From a checkpoint of a small mixture-of-experts model trained on Wikipedia: a variant of Adam for the experts, 513M tokens.
Below are experts of layer 14 (counted from 0) of a mixture-of-experts language model. Rows are named router (the router's row for the expert), down (a neuron's output weights, with its number) and show model dimensions 0-31. Each number is 128 + 24 x the weight over its row's rms, rounded and kept within 0 to 255. Numbers have three digits each.
Before each expert's rows: a language model's description of what the expert responds to. This comes from a sample of Wikipedia text that the model never trained on.

# expert 15
Description: Surname endings, name completions. Final pieces of surnames and of names or titles, often in tables and lists, such as -abe, -ier, -elin, footballer, Records.
router:154162137120142134122131118089152101153134153120114157155114101106120129098146145094097106155122
down0:121111141111122152097159104124144128115133146139098116098180152151130144078108155082134122150130
down1:144124093112166130082120129111166100108138093075127122178131117145109139087158102131121150137108
down2:156118077193134124078133144128136124152117118117124123117120143113119110114079122118131129108135
down3:144101148131149108128129153137141086139157129187120094182108151123109157121096107134138174124127
down4:126140098170121159161123113115123134113132113163136100141163140119134141148092146135140142081097
down5:103136149154106137089142126132077151158115119158118096128088136149104139118119149128128183152132
down6:142140136145128140124117175135138110156103093096121109088105164107077135124082129165124148110134
down7:082143113125178111101110124101128139104093147168120129145117165129112165095136163136146192092085
down8:130102124123095134193138144096127166119175146124115138099140133142123115112075149107131157114136
down9:142137106126111135133088142139155116125146133151133137141126116114168133122142103130147127146137
down10:155130128161119116167077146101135099124115094142149122137136112099128136129142091124142144120136
down11:173112137186087131144161089122124145104129126146128168145117151167141143125091115133093127129148
down12:139141102176179151134137127156113096144059146131150134119163106100113144134177109136166108107150
down13:122161113138106116114117109102122113180122135103163129110183130122135080148174109139085126135125
down14:130106130190100116141163122164107117159151112152118089097105115168113104165120101149177125110126
down15:093142109132109133045119108133134091151121109133105178113128183107140132108141084124170130144142
down16:170164106146131146146145128109158106142099146163119117103118176136101085050159152128127135134116
down17:131132152138153144141130172130139082105141168148131137107151118130139159122147124168145116112127
down18:139081171082106130133151160107168129108109151113126099149115142134132160099109120131123140120096
down19:101144125130127090147100129106144135101141146144109105131134173112113146121086134143122166120136
down20:106108118112147127096116152146133171125090088145136087133130117108120188151157103110119150125133
down21:146140108140097130146149131111098076137136144146110170161160141127140102125141098123115121146132
down22:121053121151140117128147144152139129126153152143101125134138099138123101121148110152136134142156
down23:112140118144118146158109130101096144130117139157121129128137107136131070113152138129160127111148
down24:137132092156123112115083117166121153143152143158168119114162092147165136095140104137127152118115
down25:135159130207132132134083179163127112139145139131115121134165079100128116160133146134157120115124
down26:118144127139137117140126122131108144106127138179121132169143165132130091129138135161126141123115
down27:141143158132102094131149134148104106088177092145129106107138105117139107138120108111128098095127
down28:120138162156139134165118160153153159118114141134128131133137098111150116158125075135110122120111
down29:139110118147109147107131124141121119120105158131145089143126127112167096095128156124125148145079
down30:140129125151112151145118101173128121138149124178094161170121117115175102135093129141104107088128
down31:143136114103107127095119093146112098097128101118133142156117125120113149159104138080121111112139
down32:134162145134140118164109132153155140136154104113143148143150114133143162144107074160119140140131
down33:121115127122123168089181164140131129120101136130145119140096146126129109128147151127098147132105
down34:118143116161176117168119123119093109158143131097130183166144130160141139133131047155142152129119
down35:143130142081120109123148153152167088138146111166126103143085122104126132120127163098096119094078
down36:073117158130107163116138135117110093090161116164095163147098160134118122134180092140108142183118
down37:121112095133136139151151123130099150143150121156114126117110182152146093180124131118055182174136
down38:124176139146151124157141131149106106101164067122137141133111168127139144122152116163138141140092
down39:146112143097137094143198119111113151118134146128152164090113145115127115130103071099139124150097
down40:142099112118120101176122101087125111157104140163129128124100110144150109156149106110113132151105
down41:105188069138137122102111155136138082138134137157129158132135129114102143119155154171147182119131
down42:122123128099133107148131145177141103109095124106131140131109114152122131062123137125131122166140
down43:160169113119072115099136168101131136149099142152114108116139106101102145115131108092123099158163
down44:138175185142146138164117102103129088121164104166117114167102121124069113109117132098094108124152
down45:134107113126094110151141132156164132085145123109159156132136162157120199102110124109127138113152
down46:148096152132098141154157142161125112106114111125102115094133107160120128116098102132112176103160
down47:127136127128105109147104162179082165116150113140124120165140125118169128164131118156132109083089
down48:126091140124175115087167114126155128154085172135144138128121159150102123106118106124120112144097
down49:138099177096100143131106124130128132165126140110115097099093123101109122132120079124138109118107
down50:073133107154122115118093134124164117096136114122142091130126136117070087129117158148147119103129
down51:139127128138147156129120128120067131183122132123113133148105084144140123143135147139104130088119
down52:138093103141108122111156183139103134144113134161137141112061156135108073125100110089123159155112
down53:158103135134158147177171159134112111108107105137090154103116147138146159158139125125112084096125
down54:146094117155161125190149106121141133144101093147152161135160132143110136140106099121114144115143
down55:173089097137134115133130152164115092172139122141120103146107119194164132129136145165160146153136
down56:152113138122131125134171110146131071088202077126118096114135112086150083121136123128090085106129
down57:138145090117123099110120108131095103104158087158109123162126092149176123131113165133107114129120

# expert 19
Description: Plural and abstract nouns. Common nouns ending a noun phrase, often plurals or -ation/-ity forms, such as areas, programs, man, items, information.
router:168143129114145117084110126108110100162152148124130125154136103125108160113121165118096104169102
down0:123051135169106079134118119135179133146105194134128093099169110098109093106123125157136165108092
down1:131124123142126140123134118140115078133136180096111129163132125162146147134133145110120098159132
down2:145087132098111131117064146095164133121146155114117094105107120142090098149108104115126108153149
down3:124139121140140106143158142097135092121115107131080177128121124138091121133156142152103119149152
down4:177143110145110129106113096146124091132155137147124108112156119153095133145141119115126125104118
down5:146134107123150133127139112172094150152153069172124148097117123166145134124161178103144154111125
down6:104137149120175111159129148139156135101113128085124164130137111088104223132102155141143117095146
down7:131095109130120097083154172092100158147101101145141091133129093111126110116151158128127109125094
down8:136121170166135151142155110131133146123137146106124156120146098123122163153106105133126103114114
down9:125150160094153128136128120122152128128127121134117097160130127096143126084165132163148157168126
down10:120157110139101125104130103139157123154079102140164149169123118113101171120143121138135094170137
down11:093122108101139123097146113103117109131090129077113095142121148101125109137137154154163106143127
down12:170175085149177144114129138162118081160114109131127139153123133151145060137142098126156119096123
down13:136132112134151123091091147169182100122133087105120121160135160130123122136129142138148115106094
down14:101103166125127136141132126126102159090130138081118195121121126105112093118111135113127120098119
down15:118133130127133141099147123134099117109129123124131128156116171128100118162106115122155124093122
down16:117107144104145168126159160088108119112132123151122149111144079101082122159151097110135114116095
down17:126129144147129160123132117119137101159102176135119113134118169114149085140148160127078076164126
down18:135110167107143104123138168081162149093079166129136104153147142119120146082130143125081147121144
down19:134175161146140135144148121145127154124175130103136120075108126132153095161106082087162147130125
down20:134166125132123169155119110126128127077114135159101124126156084104120098130116122082106099075111
down21:114124133152124131119114129150118201094129118117151158085097169156114185191122137091123121127097
down22:143137110094136165134117128146087109134165128078120143119094079139146141114091104094122144150116
down23:105124155088140156129117155138129089148142126100119111139100124110159126131129167121138136125125
down24:147137123137146096140126148118141106146098136113129142104171109106080186092114144123158125129126
down25:127125173146146130154157114143122135080118131106098125069101120109141114114138140146160114127136
down26:155125110099153179161133165153180120134150109099124098124098109156145114137134095156142149127149
down27:115138127141118095134106129134162172137139103146147145115092120135057142116100132132114142145175
down28:142106134093111124109099127131149122120090117112125115124134117125081102179137095126126107110148
down29:120120124102124120107122118131160103122128172147155134104126098118135120114075100144101128112104
down30:147104113095138130104093187166124077122146168123116118094156093132103102156093131170175113096147
down31:160122126130114134118134123107100083108118132114154116136127134182111164124140132126159078112156
down32:117138083083136104130128148112138154146096133142100131103158142120101121124135130148136133102143
down33:115121115118100109099127139109151131120166146139116115085089147126087110099109132098139118141119
down34:119132155089118132102111138104105137154159147138144143116105164145120091098129122174142097164139
down35:108117132161147084103173136092134143138133101122150174127105126104111120157177122126136120129138
down36:132138146164118099138114107132149167146104140099128098190156137174115158100113130126092119123139
down37:125128107114122128143106092121090106155176118132161136178163124123143137131126133123122138085102
down38:155137117101124124147136088127126151132115101108140068129155154150093120092130177137059114134147
down39:127121102118166133147171099143140120125088131127104144125150147167141113108121124152127074134127
down40:123156141181112125125155138125197130092107145114119097148159124140149147070128115101112104146110
down41:150116143152157123121106147151082165157117106133146184147153138112095120126111127144123133132088
down42:120113133150116145089103108124109111126184133144130138075126132099132148154107091118127120111089
down43:107137101116142123119065118153163151132164140127174114130106126129075133135076116155137171124138
down44:136116132184105141090129124152110151122161121185126124125144114110066106151148124084134115101107
down45:111114153131128119135143107086099118132163142086130121143102124113101120079095138098138156119114
down46:146177115127132098131096141151162106166126160130133140107123085110133143144128123122108134137114
down47:137130106076164140129164103154138147133081108130117129117138108135137140105122092123124152123120
down48:147134097126100135164169125186153124094134128099112104113134118137117156120093108119134142147147
down49:134128166108128133147132159099118106123101117073141132102124124116101146076095127156110114094124
down50:118121129151107119139135136099125130163127128126134116123139150130165113119166156113120093135173
down51:122157107145116124161100115147160187111132164174125132108104154147106161127106121116146137175105
down52:144110178152147132087128157134114141114157198129119111075115086121174156085077135115131137081127
down53:093115121126143158120116159138131114150160105106131149132068144097143101145146107086121146157166
down54:150148139107152146082153134136149117127121102152094120091161137112153111117110121141118122092095
down55:096138158127125116121133140090098094098157113147127125143072151127131152147151087141170126113152
down56:090107151125138104139155118118138156151106114075096106191158195132133125138135146120149157143107
down57:152142129152129163141099144146116131122177107106150144148108122147121128114111128157105101117122

# expert 9
Description: Clause-subject pronouns. Pronouns and relatives that begin a clause before a verb like was or is, such as it, he, they, who, This, There.
router:153135113100142155114132140111112110148118127119105138154122079102128123126131158112102098129120
down0:098114140145138118139143157088098107110135150135113090143140148128084124157171106128131164104125
down1:086120143099111119092123163125110123099170158134139134104122097114128101099077160154153135123142
down2:102149145126184132122115127120139103172123134110134113137142163133121138129133100125122115104112
down3:143132128137150121157142148114123122147125129081122142120142114115103087117110105094135147094188
down4:144112171137112107132116133166221147158148140162135095143146145133172125103145199149108167180165
down5:141125124107144130088146131146128154139119115156136121122172142148131113141099173122129164088148
down6:107133127124147114145131118131131144152124108072130073132148161125163156135108137135154094107128
down7:148103123160135147131130153107143136074090108118156129154117108173091105144128163073132130125144
down8:135155067128131136177096095113110138149102129097096169142106145137169136154151148114115102096128
down9:128127164166111123095096116168107111073150114127180142157140105122129115132070165109152141117117
down10:137126116129149151130141123116098099137138108107111144117152145164147134106095123140118073156115
down11:116110116109115124138134182155148153168085128151150146135110092135154130193144148127118112117143
down12:138118180121129084148162081156101128103155127161120127069136120140141169100114171117130102104186
down13:096077116141121138136145118101086127166150130130118131133154142135149111087106144123088125082148
down14:136121099174121137146135177112120148146133094136103112065166146130145086115157101129105156143126
down15:109127091160124120116123137199141118149108132168133114124150120124128093130151090112150143150109
down16:136150129119107116100077109162186108132145069128150079150147090109130144130116131123152122110144
down17:113165173112145094155101145138128138121120146127160091125083126113096116133122129152135156114144
down18:093089130140081134150129124165115129126104156161103122126166149101114092109177089134108124134137
down19:167142122097078102136123170135106136139120135133148167155147089160147109141148133127116168134153
down20:115092116160141131142095089135157092121099130147116110095162071120150168114109114087121127101132
down21:163143120150128182087132085136136136112087128130149119132148143108117132116108124106137140143125
down22:106143110170163131121095122102147119136153118148159128115171162170136138146115093120119137132108
down23:112142152136115081139145144108079158102128130119094182097111109136140121171142127116141124128111
down24:110147146091142146132151138136151104135157156144105142071169183151096114131124174168108145128126
down25:130141113133082071132122078133134112123142122125145150124143141156156147114109128111120131143155
down26:123160148132125140152153126122158144111121180128111157129113136126091123127133129144124127124129
down27:146166103157141160147098090125125150101166160106143165162144121120113162113134107152139111131111
down28:112084122170102136155147110149122131114101125114115107137190108150153129129111135139095141091148
down29:111119096178099143127157097101148134109116127120114091114171155071104163149202092158129156096185
down30:130152126131171116152124129133189109167106076151109141159146135113132116118116093096171133087146
down31:118168114111120110114155115134089155116114122123145154095104093093095138181147133144168131107150
down32:109152146125088159135132155108121104115173144117114167109061142123098150112145112168118133128145
down33:111095149199178096143134149145109123145114139127084129093140086114146100136136121082117139173161
down34:106130122107159125116146137143133110134169058151150125110162085140170108128114080108126116144177
down35:087148139139166110086101086123124100152105134115130114143162115109098144140127114148192156148128
down36:116130110123138140135111104153132115113157130152121121138101134141124130129097113132156128149106
down37:101083133143106074148100118149107160131152127107101145124089113131123115143116158162113114157117
down38:114104115142077124139151138101120166133113125118131141132141100130117110114136129124096118081174
down39:141077115128075146092111125123103172115160115108108154075127092135135128154152138175116127119106
down40:113151153092108144143137159128133092128136164123101124081114183148179145122167184210128099114121
down41:113133136114109089105118094161126132125154181131118108093146175084111138145095128088120147111155
down42:109125128126150144102096131085100106118143155115146136128119111113124134138085114151139145129105
down43:108128161141191102121127159137134103137162142135117140115130086128156127108125160151107153132134
down44:135150124130122117081158075122155124118111131131125117109149121116122089125112102150149133137137
down45:111127130113115150119144116113109141102135130153111133146087168149152124148138120128140119164130
down46:119113116113119121127154121117196111118118122162108111109177133115136068107145186125116157115121
down47:137149135107114148097118116131087118101144157117120099130069128138134110102115174156122095149105
down48:163176089102141131085141133097102104175119140089141119148128156109088140109152139119136125133091
down49:123106098125127109132125119125078182134146116144156146143119094121145091145132133113135098102147
down50:084138136133120131118133145090128129122172158144095092100102129143091096172142099151116153158162
down51:124127089178116124126133066148127157085118124152137125152083121130122111069124125165138104131095
down52:151113144124140104114157165120102080115135139090117124136145152115124069116159136130129107142145
down53:112117150130129119116097151136108086162123136125137123122106151157152110146177130137095143172144
down54:096119134133128125105111154123174077093121131114165094123123153128119142161098156136184175161113
down55:148116097165092149075110138135106134158121150175159100161179151102133134085154126184121122103144
down56:129156117100143135092159108153132126108105137139143124131140091157110135113137128099140110150109
down57:164102097124127158092092113155120108130102102124094136128125166120121126101104154162138143147071